Weights of a small mixture-of-experts language model, trained from scratch on English Wikipedia.
Size: 10 layers, width 192, vocabulary 2048, 33.8M parameters.
Below are experts of layer 6 (counted from 0) of a mixture-of-experts language model. Rows are named router (the router's row for the expert), gate (a neuron's input weights, with its number), up (a neuron's input weights, with its number), down (a neuron's output weights, with its number) and show model dimensions 0-95. Each number is 500 + 40 x the weight over its row's rms, rounded and kept within 0 to 999. Numbers have three digits each.
Before each expert's rows: "gets" lists some tokens that make up at least twice as much of what it gets as of all text; "mostly gets" lists some tokens that are sent to it at least half of the time. This comes from a sample of Wikipedia text that the model never trained on. Tokens count by the router's weight.

# expert 61
gets: "–", ".", "20", "2", "1", "5"
mostly gets: "–20", "–19", " $", "£", " −", "–1"
router:474482532466567545477454509498486511413432427432548501498535581446542520453522523508532519513487434489574477524507508460516579473440455436452461478496512501494459516518477492394475498572519511460516543524517512486452498463513485473583419434502476423474525460572540498547526507564516559466
gate0:498517418461486525492511517475469520485504518445464467442495501544460497573573506477543519476414497477510480451438453566505452506519477499452546531563542501479563509471545425535520566532518519481499458486504524422553480516441441500402511454532537461462523504460467489464446432456475507513
up0:498568432414537461452468503459485531479488527526459523544492528441432485513456511472512471472542500431532449479504427467477505511481465510499537530606466532471479493465538502437472483475536473505530539514523492485451510443554451605512523514593458528494548541519516488514492536590537481400
down0:533467486505510552556387456453464442553392567443474422488530519473480486511495499442418391447541524464487486477495502449504568447561502489500519518544449497549489525497494525490552497535490514513456502519463555536494479499513470498530496502519478519535481439521515568531493525460503503470
gate1:446458411527512542412446446470435503459451578560536472464498488498576492461508458430471530529498500514523460446514488512560550521500500483433475550514493466505493600557550463469510522479414481516433560545541442513504476520483509441518516409526537539588489482530555500471510490616480478500
up1:437522527533523551478469482446488528501542436457436471486494522510463528531525529487455531522483565446481450501563480493418467523525490534456464445464517508540472448427508485462450476520494520441511510471461494582506405505458450451517533519504464477474493496557516505463527552472499525499
down1:428496492501501449474544496518480497564490500550518482502476506482495552482503433478502509501482469539478429499538471492529465485498496472536545531513520472462440536485514555433509447388521550476549554514520611501483437546405536572536596526465524520498547471487487479470480492452487554443
gate2:526472495465475510497511518536517517482524434557477474489529598523493536524540437475496492576513472517515548410511494565485514558487442509479523499532548486498484599517453489423537455564502550544497543490491527493498453400556553504527500450535482419503464501557513442483556449422464519608
up2:447505498461548482440521445557400550498530412469436513452530534574491525578549415549500529473588481483528515525434479506462492518484493552485558510539500428472571481511521471458496407456553509515442488436591516434505510500509531474485601538557501453534514508466455461455535471477542443494
down2:512455449572482468522491520476509456541488456473495520559523455497457553415508467529434412530472533435490470555440481528467550445479538516531612485558550529485464497499491457390545515424534476473551455479487438471452527526476489448508520586502540469477489509484472544499518572561477532517
gate3:519533510461385548484506433508495542513436511491468537517556528442451535441522481548579522547465485396542425419467522521512464519532479497485515476516441577516502510562470540519459570478551518536501520472582528479488466467484425473551488435484481490493506461474525447528514508536504578493
up3:555501491471447495496526492472545560479476477481555554469532485514522535571559414380554486511519522579500504547467437591477528494560489495521516502539504481488543443525439454535572430534502535552506431502466575479468455467423490513513428560479491531531531502506517499470476464460579555549
down3:483480509486521486492463458471522521575506499482566457521529541449440530575516449466541533466487472531514439500571499504406526481521500510424504464489583573527550488508518498465473486489550512529519476564467559515582510477496514518541427534463495465480527516470424535568560525473495499412
gate4:507537480459496461536514506503455516468543415506503505505495511505525503503515534478495539487453461555479503498472524474485493548510573540517527522501462513510419648468491595445536464470542500506413518538459509557487522439548498429403537539566432497498535519482547550561508546507529531499
up4:462482556528509569510457515500485475484493497487516493479497549519516521418511500479502453524517496575491547423545533472534564407533463499484407421517463465464540538515535571559542577538503511509526399540490483474484426483533496461519491524523470487512420526526504472499496462480567539499
down4:459479503515419468601547473394565473480505459580556556541492492557512490565458512565422487495537563493518455489419497502480507473462464453524471489517519463534486537517484489505522454518562513515452476446491496524551435471591503528473536556482467519535468497448519454433544505498493439510
gate5:526499454522567481529515500551542502526529463479541477510474477410531597433453514497543452502475501525467469460498610526517524437500487470453552492463447477514531431400524487463508523493514405523524530466415477532445458429508476496518444554473522493425551541546488467487488477490528537529
up5:603477506522476482483545507535464551453477434495453514546465502506518474485569494499450476541454450538496448546481446486470586444473525522484454547468513476485498427478572512504482403511440453478488482524502444519526464468440511531555494540559562522494536456474506505486418466479518566510
down5:435474528424550441527444478557530510480470475453458504493476504505442509553492488585500513476450551503482442457501433419443457438532453492499494504489525498607474499465503548535446524454506519527502529469472502426532525504496513542562519495520479558454502447434430534577524510509470555454
gate6:506476484499516486465490440552496482511425531564509494531437504454476564470512439491467404497549569477491578495426570525487523512552539471470478490510509526479461542538456569419531493490505494513477560540448532465492474509434505508508485485438497502492539499562556516477472490465544420445
up6:526478423534531515536491536573398505534486488585445555467504513545476559552447460519492515490460464454498563544398470574489537422482470530458502502442489526459465569543604504493432534486507525427516541559531482500481491487505495473534512530444495510406498490488482449544428538480500511477
down6:493472475542474449449500466511481523481501529458424526494538447451517500556516516528492508536449530510478410515445459464491448552522427518452495446521409540476576506473505514531470513504494597522470509498475446480480575565495517586556515494537490542504495535478526475558499483522500441477
gate7:531408419495496500499527480479522485495453536484529607488506576484492503507469474482548506496584498503571495489488508501508497544511507467432493495534481472498475414528508554518463547559470452426460442449505513485551504482493506526577550518474562448471499550513576538466457510519505491435
up7:499519547566457474484542433503441539485510611480459497518503488497465480501421496446477566471535531517538462382439489514516489475485436473499495485463468477520445565469594489553508543516476552575520486525414514506456487449531519555567525448553525508460498538438441489504474558485454445544
down7:480531543617449494493474503472505520567460554460527512472503517566546525453524501597485467536454512514528400493528534541530515513532532572600528471511494435511502500453427525561480481547468527458438525523555441555509526494467517531465507482541507518523500526543467414534559526482498552524
gate8:538498515483454549520514527485419491478475479482500427550501530549510539535559511504468522458468449517466505560509539471504527451513488449584454491526571550507542566468485457459562476509498482489486531499540476565462526545476472457529533536531511461591516530516517510459539451488442496525
up8:520523471504606499479499530512547498500516546565460487479521513484459519437535505573401542425456467460525484480516517540495438550464519482460395494505467474492487525567483480479431462585511538535489507497505464531468527513553477434494513497540556473508490503557500485472521541552535613470
down8:468549556497497512417499485465469509495461535533502509427485571469482462475481492480501470534537445518529528488514481536518542512505490511426493456509534567528558481496451528416511540509508543427448560475576463508456535464573450474481505521501468556468418433474550413459452516455478487497
gate9:507442531473513505487485502505519481514507489501501506446573504442572542513436419498477481460503488526563448515429453454430462543454529513482528489620510565446531539492506485488532468467407477397474497474572513506495524454500512528395481461546414447527567529444521539510522481451554484540
up9:524572509471482523445475491504549449475478510479514497538441515494466486504503458401454539530488395429558486453462454584566511544377485468443472533549485444487545493490569465486508536427461471490490428496516482558474602432532495485528489478520462494515467506417572486503531554501504504462
down9:501466516391469500506443506531503519531509462524484511498546485486537484507530456464478549438529468491494484493498541487409486546589482487508531419572610494543563424534486490483498402510480497493533484474514539493562528523490516515460502467549470479470575531530494521561505560517493445496
gate10:496574489507512538429490507544461460500566523467434496519468516432488519468466441608518519571462517513461546421530603540539519501488477479510557550483508465515497483452528498486513470528427448503562546508536517539481559452514511552446455487575470488505542516528508457505536453500440484454
up10:496524533461479459502501456417561485448508496455468498420511520528443562533443552461462449509464582521522438565448450521491464523511536494539477529457527554538452478498471484497515566537538495465606463479443533467504515558525479477529527533571480535500545445487504627414492436497458452478
down10:498542496527523557478557445503520457499455491514470451479495531448536527497510476471445533446538537467593460530428449533525527548487496524529452506516537512558461485449547541520457497541513542526571458447431419484422561582475449503535513576473530458459531466505532510440495466540424465499
gate11:469523529513482574489498586514460452472449536422475438500463489516560541490555439470546485553487475527480524491518462509480478518564516472544510488479529468499529549520509515565554577379472517467605521514527464419474472520494507453443508471425558521500447445513493474557484488570501547500
up11:516572474435501537582473609472458505501471401530441459488542497504448513451480455438450435475508461558482470512554449441557556516496478454472476464583528507502510523513486470485478532482532540521535422488520405507547536519471526431437469493494510516590448497565466536545422466560459534495
down11:507485463537478512538554511521430459478435538439483478517558555505493471545618549495571500498502518469571522476479506490504511516494501510526527474531459523510475564410534473436524600501567470429514490513475539502475515610518475500530454537485550522454544403550504441509503547580511448514
gate12:512505477487526436507570492573470507563449460438514468566421451511495489411539420510527540518560471487554460509552535518518511494545502540505544514493517512442514508538478450495568549545409478460513544476608504515460581510557553528545503497518498462497453482510505456522513551501551549432
up12:513448513456557459534573493601476535487467409467472488476513517510508496501525509455437494426531496466501503544465455451478526503490573539519513568475545531489441514546525491494479480435485534451483486468469461522488516473454526452568529478517468471422428469563477546478543563498441567504
down12:466544586475542506480371512491437516477447513537519519442497472555567518483487518468470461481537534475528512532528460559549464427540497494396440533512422468408436496481487528485518497529513584504496519470480526508533502481523536443548421488547512529392522477461435506515423503483469449482
gate13:491434443469445469438488475560539514481499521437511483484491505476437487491500489479501524480478504510448420448437528392474533530457530482487529510478499492451450475481484463461476463526463502455456461494467488493507497514474455528468501530566468492536544474548519538498515536485511550522
up13:497459509498480554544575523458474427611480488537505488440487511490459514453441503529538552533626473570510511476531555460559536516503490517524450416469527524497473517524460517551499520515546531549571531518500394510524508492458469468530457544533508545549571482463564491476491463512514502537
down13:509435541495491482455524486515507524518472421500454475526479521500505543413494481401457467537502511465495477494527501440537480516448501453470435466494502555504465459506512504550459549535460449538436506438503511518553511471466420488417477603520560492550505461548486523538439479524584530407
gate14:458518580498576511488490470519435524626508537547512533442528503489485475530576570495547467488485525534542493550480521465500547489559534531477520564520519503548544499489564446468512530476501513423485546598455522437553552450566516558432496546478548487471515469441488497460551450554537463507
up14:526504456461522500496472457501495491513436469518542524509559517460487512485486451437489470559463489411476433480519526537471516501502452543451543517533436473529458477491548492473446484489493503486459514457484544422489517560490489521493608443490491477446530423521407491524482487401491471474
down14:430540476530463452505472490410425560435526433530474477495471550533520481489497471491581551483564498529493445510452546487560488510543433490482395463458537458503523477493523529528520474499521482499500512382423474547500501512441541565457464505505460493471422575480507492484493545531495439605
gate15:550575490557533525502482439453468446470490582497466503577491484518563492528514470491473565478522493543521512510491461545485586486536480510446457575509448518420549505544497507440525435543493530533442464541493492455525472512503539524516482468521500396547510483428552476463533513464506544511
up15:493549453434551536538462510542495469485581559478510515544490410471521542566519433506485491535559446509489410535396516492512507449557534588531459509517532541500486551507553532480537439454505550473459548475484469474542507486513497488542509500533525479580440478509554465506472501488531525522
down15:486551532471459485477558538538504476449522448484525503476498555434511494524595501468370577521581540497522503514521526492522530474516462434483516543527520486498509507539473531521581427465612480483466445554482584488504467435485492525477498443509504516472430505478460597496507447526529506501
gate16:551501485527456566490457520505499489459487471485532540491494499546493487408469504429546520467493426523467480518488458489460579467465591569470523569511505512445510502463491545489535530544480546519467492519540452420436598469517557527512493488497495493497563536535584551485459547537533505484
up16:477507510475513553516499531523469446513462482494506459509555505509434636481546470550434573511484515478505446500506520518515527484484460387512549507536481519512539532543497503429505444511473520569537471558543501549551510492540471472532563535510457500526467485499534415499531535502464483498
down16:517524441423506442472530539518530540552518496514561522377478427455542441480429459483475542472552505535424540490538529412531448492532493510452468476545610421470486522553541468439541504452488431539521532434483449492423528462556473534534536496618507440512507471506547485531483479444465451536
gate17:507534557521523457457519495575525477443473562448517519502536516478528483490589448456481484501515535544488507544526488444501430563467512542515510514549486440521497535503443532459475515453538509535553453467547477546453507552549445575575491554587478541518587491415536579502527492375433510522
up17:503529512467441513587514506389418534551498504468562495537478456505536467459508419556446458446522468525434451517436506545554552478488510589533445457549506516532510540511508551505520544538486539548534521494514525482505497471528526491525498521473503522489466521426491465498537465526576529486
down17:506496543449537466466528486497549486512490491479515514543482472569523506516515455404488458549484476499488550477509469506453460480441463429482496472479501478483485448530566536568562541476458505460517493498446473542460474504511537485470515488590494481541432515549523490449485476507421530502
gate18:546527479456489478532516554451516448493455492505577493528581479482507509512400448573489547522429493544498554547541479539509548481449407505491447529421457503526496485478536535503490535495563517530462527492526458445527483449529577522488493462604487426575434495536488488527482519469522520479
up18:457451531494484489508562491516507488416508479501469579490463552508450566547506448515548501521499454525482481501438445527487500499540533479534608527463465466503472483470564537549473544486509464439529499496555453420449558456464489500481447491471540516486487541610461573547466541528538568481
down18:504479495499535538511518478483550545527481545443452534454510486477541552558616521499537465559442493494544432516510510460426535495522567451498470464530492384465504465524458515430469457595447500549524516511481508527523488531539529487535512469515516519480534527480483510487544501477490507504
gate19:522512446497511439516468527435508477494427470501551507500501549513571466518514476504451545472496519479483479506481559477418485501492501521497482474597565526572549489544490492455519513473492508579404529514469502524533451561443486489557478509480417489505431544512504531462508504453556537547
up19:503471461521487528561556519540480530468440471475494416538494512497489504531542491461421544456496433468479496493531508521478473507471484413503491500526482502431519532457530488539461506499535505569563440479512497567512513436521533508470526538488486513449566586535562520519445539526538518494
down19:544535552432534463450473454444504557560517578510462544514525467496571480528464510486549405503544472479489446521480481493531517486425526495509512501514542473516485534426494496433558487490583442452463518520515516549492499462509511469478463515396523521529504450511500460547448546480515514453
gate20:514556504483485497503435426548576483471547529532498520464524441543459587454454486453488488550460470553443571464486469580508464486484471475447532441449467520497482568479464582475494520449512516530529509491544519488508488478535555509480403466475528518465455441562483481527436453505525491536
up20:473537525442540494541480444497566446495485556459373542494520561479518544534489486541563581493457449448463465486528501546467481510459524454488575511490514499558512580508453482506447576548475507413476508517519462506539450458470426533502450545519516483481504491480450440500517469604555492420
down20:497573550411497457463488538527485484546434502507462507431525517479503466575517449556510549519465446505475486499495519553453510553476492475464528491524437480438484501537519527436478562522515501557544505521537509509432533507604466473561502562492590553492508528550498528504512473484526495490
gate21:524537575557495522514567556555489515428500451458467525452468460501514504507527471446483502450537499540488545528535513525455504562530531522555464549546624562532522493453574516522488489447483505443425423494513461464516498484469492471548549534501486496488485493504435438548497462448475537561
up21:483451567472536443427539479493485477496536477458524471483528572507466494452509534441543465513478468481507496500540456431563419497454479504437493542501484577486453492593511466548529498508490506478491539493567520424538560465529495530619537459393480446524505452494495521532441454521424476523
down21:568538545518489491491414448467526484571594517484474495471472537550497517484606467564487483482459504504585465520478495507471473435580562550531532488377578475506570567558550473505526474485502498540473512516490496466540502570546473507567520458484520491495545500484514589520471479530509526490
gate22:523527474505492474527544537442549528519512430500559457531522586471480508480510468558498584537506471538513477520527504466433473606479476471440547539474454588535492549451459406534527540507519450534508571489493507448494539432467547521479522474536450457460460477544439516462540498452529488474
up22:529469499461438424562454541532484465533549439438477476505475429538497485535561598474493502521490488535486473464499542442472531476495514450510525509451553504559521515541544424428557438506518523548539542506503618454446506466477525504486534474456508499525436539538436500597453511482531505442
down22:509531485491542496500517530518541528514484559459528488467541554472516511527405588530510495528440521544500425479465466559481481568470484464493530489479472482534448474532474502411450528558463446578483510575534392458477483445523558485595485525443519532512558458470524538514492528490543505442
gate23:508463440551488551526469543484495522484472551516586501497525532501549519505534503476426482467509488483474522442479546507524511490447472502448562525558500572494523476546530473464523532476475412450463429521504526480458501506431442458547511517485453514472474444385456550497436416470569539498
up23:533449544448501522384468490558468515504500518496467394475544484482514501551534510495511477425486454465487472556473528518577511505451541451498482519501385516481508579462498467592563573512404518491482502592434475539522569455460455444489478484465511488499479544520503556508463475507509432512
down23:516457491411427526489526530461452460531411523539509481502531469509517572537502467453478534457516566521499457467429509486448461521527482481445496461472443501456485504460431502503518522486498441453536559526527545488459552447403477493501447449581513484504502501496489512440505510506507467488
gate24:441502511473532517457497521533507437568424535449570499481477509474508525566506492429432559453498490527611478467493466449469489444488535482473565505515525464489456433509613546480415464478425458477490490540520521491496437474540480502508457467516503467595551513527554546519461505470480541524
up24:498543467469458540493452483573580507470518515546505544526506560523465442539529484488499465504562471467514504563537482511489550441482513539534529425514519482421450427448505424504464514524489514539488519423510530426491488500469481445511514522569488406443501528493453550554461538497479444464
down24:480533517539521510516450548538551479534538462435509516495473536553477430508549502557530499467468436495489562487524519559487555529508474476477480550540507566444466448471507503532467528501573418524492472496490557519511447472452484526520439570467478551538524485499559535473464501437481566446
gate25:464493472487416571477536518497505507416644432489530523472517507496472478538542501591560571543486477478546521511518604568543486444534461554409540582524532422520498498563513546556475547554550545460569508479516491443557556433583505477490471530502497503533528513518474480534489496499480483500
up25:534519469505509560490492500455530574528480442511514544526570521487506441467464552564446537526519476460482504492547486449515463432494457500411513484445550577482475495555554518506499482484462504527573488471485564477461517516456557529512419459481481544431473485500473544554463521547449489534
down25:567482395468493562524445524488531432454502479574498487434493516472525512433446535482565398501481489491503525424484481429489533423532503479485444476511528473400471409564469514482461470549575438550545475566531539476448543498498564437493502453511529481454527514538567515478495547520518420502
gate26:449484465520495514458464537482428452480524523537564487496524482550496564580509571538450468554523504527499485545438450465526495447451545487509498560414554414548485491533443494529552436507459488478485554477545470523441512425524466444557505501523499404476479545467516493513503492502551601522
up26:557517478510508476495528460495516540540466524492479532515494429481475548547462425440506540464446487503459415464530528552536466515398436540420458522472516506579455460528412510479507525441517536503546520519457512488491519522454479546466471492574516491470495545501468498553551515493538479450
down26:473541424578486472488567435573509457546447522539479470530412576446507470540505568557519454469495502527501506540586519490514535529491478443419525560476472431492487567485486491477630511495431543461530514495469492525408511620502484511525548476505439471500505461450574539503535468436456534508
gate27:465444470485503499534531462506571597408505560499479493456508447470465514451515471508510453400510563586530407470510487554454471406432488470472449518490478427456505493471549477474455498522520557515457569497446489519442491514437454582570473467477478472511552442545557542512520515484558548456
up27:605522528530460507582521468580496464582541520487524529574499464543502471508464488536550540509537442514457489523536545476523459504446531533491486494488471401535550495448510567517469531505572494458528482466540530470515572476495576560511481487534445437517481454468467462515471550549462497453
down27:528429515536481473500513507453530436485577463542464496522568532431524519568527517472503494488497477478519538510479470465436517481466511474439477506485514481499534555491515515498511479540505507471529532508451558487540540489525445511527512552456529482515475483483482442553557486469515515550
gate28:495447524473496464486529438476454470555467492487594515453451470508464492475520508492503560528510483562493486476465582478512499492474448454482525474540507503495549537530518481530452447549477539502497529477502581584384510450545514500506515553473502515530471486485492486492462553534474440490
up28:445508515459429496533461471526553459494509483491514467427557461373446524533453461507484528542482530495534575518446594569461422543526489431445481491521550502497530561502455499471507539508474511485491501502423513489538571494464519453421518496471589422551497497489509535496532465488488569490
down28:476444559531453491499505543571413511469504480529535536469505472492498489555477498505510556488397550486507535479536469546515492496569524530563527546382505556511542504567469472483534499497408531519474482523521486528561509547487441511481607413497480479479428570434473438452502456405555473465
gate29:493444492529454519447469530517462512478471547555467549485492503538468483481525533534552522564498426514468491526464518493482472511537523452509500548471552526502524508497509592471529511492555474445536459511561468544498495495512443473454497552481478467500524553517510575503461528578544505452
up29:516503477525523577459551474457478513511489485548471517466529504479494480487492506445477535480448501461522492560557541459503487496488391558519459576510488552473418514528466461541502462506551523525520437498488496520446545471481524495495406512447567486485532521498519515476527504482429477467
down29:487464461576480525522471510510536577515546490520465518492547513531573548482480488490569476478501475512487445512512502352434567497506507471469547429580439495546499501505556521515468408522443461513460500523546537413491537519470427620513492444462542484507505554530506522447513481403491496516
gate30:450466479568554498456516543508493508447545495454533427567469488492501532526500459486442411464397519513525518567471470534430482434459470488608463538478550474503487525528491444487540479522505519423439531513513554552515479469490387485490562444495537479543471540465567436519538474488541473543
up30:543491435497491533457410448494564505477503516494527505509482501497566466493491496435505433545497514516495478445489481469493526450541486512496439617450429509535485485451496541505463466525483537526589497487529584528459454513484488501505552422540550454500498499532473507510495399483531543485
down30:505535502420511502534520513516517476481418529529484472447484479535519531516504544555464479516540544480526497476509410509424483524500518503394496587398467507563474553530447554570468533577538499505496516575507438529537504524518535442522505496539532470533465486495466541454489547460552476490
gate31:543477478508523489560521434483513402449510506498509460516521416476428501503421525514540493515526493401530535405503574476465508478535455519542511450529532486520489483431517559456491441487528494485507551476537521511543543465519484535522398460500462411528609543511517458469429433507428579469
up31:488522519529510553490446449543535504465526472520505534538507531468553560490531498499513447414508451526470500565511464576541470524492498522482527567530480576456487460509564486482495504462471511501478582440421496569504469551488449426554440376488521506505509454498489558430495462402497488493
down31:505456512559526493492503524556521453490502482529504513519520561531523577554479442503511519544533502435494451446460500571486412608466485503483423557424557478504493522444448443466476484518511499524523510509578460491509507525442527465525490459552520528478489432507499516525505482511476495545
gate32:482567435502496482553462536543479510478462467429504496541486509512528465425521573477479505505546442489470422476548543477458443548482521474488506504533537478527559469421479477468543450448521502463529432419503500506457544524450465528520499539554458485465602463534539505490509467432498513508
up32:502510497503522476470512527476593554481546367585470543491466536454513500581433539456530534493584522482464483492513529529506453508498470484469491466545402518493511474451481464469483500544565423519555552496506504488522467478568427436445444410472550488533506618519525546497534467515560527468
down32:459485468499492514448529499511457485541497532536506483491507500492471516502527525488484488478548474411481513519497543476585431455467457557555491486508508477444548459469497485518551474480477488478471469520497473553480493475540483546498459485485504490412469591489411414449438536470503443527
gate33:517502503573484569514453512496512518469498495451440512490575436483523523499520448541480444527497528520496445526601518565553456508448441494531455493449429537483475440563558550433467499422477507523463468467499509543473591514508570497565499459513509472526510458472517448453475479469511479496
up33:420528520520552410554534554560494514534538491528473485482547493467529527458575478517489492465489475566449436487484514519466480457517437534440485473441463464502550443475520483449535545523497448499540577511407531481472548537470551539479563438455561542525515411453495485514491550503488515447
down33:490567582539525543517569487472501492525530435500491518543436548456511503516544466483481518498519467509432440492481487473501551455482524524517471527573535529526509475541492418513456514508501534448466516433476549489474537581512480462550487572554547549479528610434510565473506493549419499457
gate34:456533542511495546508467482464538459467495432508486568511467563499530509453474513551567542478520468501426517383482575497479499461426525446514554449464468576480495480468545551561467536453476490613436501560523548490529492440461475463565474509449488596435429537443449560497486444509501489433
up34:480556486527431452561516476478524483477472425478524470512490479528514543559517508540486495574513500538394498460471534570565466506567506534567448479516519470524515474480528514434555508491436489527441496460528460435557462470417522493518544451464490490462488492518558404489465572564545558521
down34:541551476543458506489500531458528525543560595545513439480458535507512539555533481494476503526479529527583417499406488453505539548475548515481544542498565502550487497502555512487529503498473543507466586442536577487481475486520413527490558534485491508494501524562507511466495520495518545429
gate35:503518545465503502546464492523522499548454527482492489487622546502457531501532465433458474548408457521492486555498525487404519530472536479489571465485471480540562482485507501475473517596567510540553519492554458523462418490530545533595527438534458483553544484428530502486492548441579503491
up35:500441474508504488597495538539482485473420460473545493505547477533439482451527413463496470497528505436492523509456454561531545512514492466503500514469532456508511586559517464535542518538453546432437448440506571512587562528502513477508424539601429454481472461560510466502501443450473493547
down35:481479582505524509495443457524522492451480515526471492509460514420471498449522548509516541433574460512528524497572460420606472555463470574481462470477481490434430489441561512521493523473510475435504484476500577482475507509444478460447540460441505418525445479574513513496524506564440533506
gate36:503514515541455563474526552541498465570470553468485520549564515507511518480494516517466518553534530478457546466512523448573546541461467449493543456609517472514515509572488541500506495471470464534561543511562455576489569492570539519515513525485472460403539465511500522506569432453434485417
up36:492522443469463416510465463501522467488501499515472513470472516498439506434526438489455500406490466448507506493483451530454454456456544547554562528535552485543510449564526462528505492481517546510522537478427529499548549551512506502482472487506444510488458495466511509453412416539428446499
down36:466558435463565493493509502529471485468508511414469459493559507486442486524487570493497503528493488431504483509487509550551513494522546427521557548482505576503501567544541507478495507504428509484532506544428436531459515552456544541554455558520529559500469504554549546504481473534547495455
gate37:467508510479492482476468498554542522493394544481558491517490517472498588543504524479559507542473541499572526486561407508455519522482503521476579566532545493603505567443512430438565493438492489489510458448523473557502495464484503522522486476513428429408550501451510516522533420512484549470
up37:524517546466507409528489496455419465538491491519507472485488503471491538505461448438539484615439524431487525551524478437528537509481559507553552472490520529508546460505527431497508524506513424524513486580510513492481494508475475533523457466466460526464529450486563526476464495579554517497
down37:523452532564530449453469504432459510466480439441498470458581536463607475543580486524518561509477482461503501468472386504551509518493480446469515504524525575407489495487476490513501485509478484488529395532569510508492523421453537517442461494459475501505500521554525536489494552446514559509
gate38:558472475468484509506444522525474513488533518485520415469480477578509512504434498567562529510533480496498490463640475539453530506466449544511475520518493517539484517508518454483520543483565537485491506470528521490538438453520499538558504484511562432555487463495490421518556582500545453527
up38:474508491507489547539486518531526529447396440532549503454479431517487611476522441514402480491525581524556521467486496532491466573482570527523637526465447459490528511509515523612408550517512526497476553464440480521515474540567509433513486501459459457541513544485514487517576546523438503504
down38:502540561485558497496528474521533495466483457528484525453554420503516534521516550435541419460527526469494440576478483542554504471476510476435463508503534477447453450474425428542457521493506507476502527543454436464422521508518422505475506468549447516552552545458470505468453513509466542397
gate39:472554440511538529536493478456530488427465530519565445505516511500518508510417430489540453411469492480460507538530501428525524497464507509519424586547473542463547472482524491497527482460512505464522469505531482500508515458563417429508544549509482478584440468536508532531473565512492369509
up39:485463527475555477393522534484529545476543520527464481493545526458423493480554518540478528401478463496497483518510453507528492565467468507508528513534468547483457578438548451460532585572461599504461492538506501513535532459435439529474447515494562528480478531487442566519481515533435583494
down39:502523561457531451395495519462516528538547505566481475575480565439529476503490529510479420457491483477518533529472573444534507494579481497495456580498541546492503558491506454455480485460542519493541547498425575489538562457499565524505451505464517496511518493500496511444423495475451563462
gate40:400538510421515498507472554482508545479464476524517600516542484447454500531481530533500612517514462589529423499541508511452578499555548493482500520439513516461504449471492493495446466574501499527499447432499449641478573538520545468581520470495425538431496501510472442496489517521560472523
up40:553508546510486543472537526576462488489512515448531429416466517495482519527476484478541481532544580482472540532463475491534505449468535472464493411500472433531518451480503510501523533491475422439480556412518525473530452443487491488536499483478509524513490440511549435469495521466414436454
down40:505509511467490535499535498481536440470526517539465529502470501462397485499508432481458499466512499457531542496595531490487471462420489439523537499499486521454531490553506519492505570476523458488489420473539516517485558491429441585518452521425442489468479530558579512447519552423460531535
gate41:486509483499492487490471498504486540525481518474510418480469484482523528592422546533563509503536526463521456596551545522487490462502450459498538493462453505561522417464475526507462502515472479527486440455468439536533566622457538494471504416524465514419560510480440553513536504535515458515
up41:508535507490496480443485500486510534538472478412492459499419505504443536417552491540480443461501546463495481528488490528566535442623447472431555530458468517512513480505541566547473447543454590498511494481531479588568430464551491464512533508512493474483545466430516484555513506452547445479
down41:493423463453470461562478515525456480533432502488478529484558502494428481473532510530505513565436484454523423542567561438464527475578531497524512532498496599554455475429491491487462488532540524521450538616542506438543509466589532497463488547540470588516452479558471468478464478486484509537
gate42:541503507546556510495471515516502496517518475464589551420566440497411547470473495541492507496515420489514556492444568455490479470430519473500510476530493474446541468521485506510481562507464528483489555510476551450409495493536440527526480521484496526447543577560574482436509466570484473539
up42:479528442482578433499516531480452463538512440497424584536446546545431548491478591536524507535490460481492478531445557526561509478538545521508532509510412466418500478489452526463475525511528557489469513541477453374459510549490520497446509475528503507433508517473499484562555508492507511490
down42:578470467461489484499511413454580525433477535464552493471543499523473530429609488526521498489484476491466571485460529456523553416500504547471460515468491519486544458491464457560464481508544506547497487511507467513524560579478508469482482482537481402473444528479516461506487544432516519478
gate43:456480500406554493468561467409501470518497529434558484483604537453521433459542518458544537493497488479416516487533512480443579472470479488527507468548503483497536543494495532488479485469539450493510416495557501426493501493544454499496409513535497498481478485517558512451512483516563533535
up43:568493472482586519529419469544494536485511450540509501475475520554473562497434505544417482568489509557551464428485460548477504565520544467507445600488488478516525497540572474497506458528543497497546460501421517516527477506506491536513478456493467446523529526468537387461443543559497546460
down43:550454453500512565514582529534542595493516485474510478488481509441485492464470498550491476561535520522506540522510585463534498526483476544407456438543584472563469447529509538456481518487509500493549463603506494532585580503512502560483524457516560494536487511526489538538496542533479469483
gate44:527536519409509504533464539529531518507508535559545497490512521486501518422521503509510460523540515533401477484576519536457504481484493492554520487510476503636482528518532450481534522492562485563485531443438471401462496452500554564474535507494507465512561512494586518523577443511575503503
up44:486519478482492410484474435531535543504501441517523499525510471438615459514449485551421580412464564527518563428461583439508493445474490536523520551493464482462510484519511530533579517532515495458547528498451440543472429510507540578502501432472490572498553506490522490506447464532409510526
down44:468582424493513498506491519356485532477529543501524477482555494521507453568455491564525525482486493487554523411529489554499440509449475479495556442476501406455474500499493434550504504483459474484483467483475507509464473503575567531463500547594493462494485551580555577494591470460433529490
gate45:535459514515457460510529469449495479502492446506493471492523506528544491479504467503471495497459550531508454490492500420486541451466533513446505457511534523507455527500537529583444573550572563489453497557521498453470440484463495468483526474614556529492547433546532521440511528490463471516
up45:514506539505539474511466467513586465510543446451576510551539461465486535467527466527522520525533481493497515538493472452582479453443506581504469544527450542452513468533495494555514516523481517468593500501457471467568468468552490486461513476510429532426469521472521545454496510499546472467
down45:503547492548481515440551520544487499496471457462484508501546552459469483518462465555558529614521521517468496523512511570547534505471499493514458538513450516495466506570531512456502485546474474536525486452575497514456499494506476565510433501532458451538454434516542450531453562521494492509
gate46:464472483436556524522467502496531444535529432431545438486466584492546465540509548505493532500490528516473529499450530546480472570473520459512512501527488558513455525606475535473473470496498418467500508495403510458493566493499498517489487418467486512511540545530493500618414481500527471564
up46:578551466532507512514505456550469511444495515489510472568511540510486537453460430489471427501446497497476529475476490399542464518609529549499469451511424562545528557551482575516502479520493439502512542548460503514559536586518530571527527526469494478535516502447468489519533436552559484473
down46:461583539575458456518474561544467504511532465503507452441547394523461500465524455401512548513503425514485470471431402528460450434494518535549470423489479592527526499501513517535529448478515457505567447484474512491514517509462499504587475545515522546544512490482469449463538471491459516442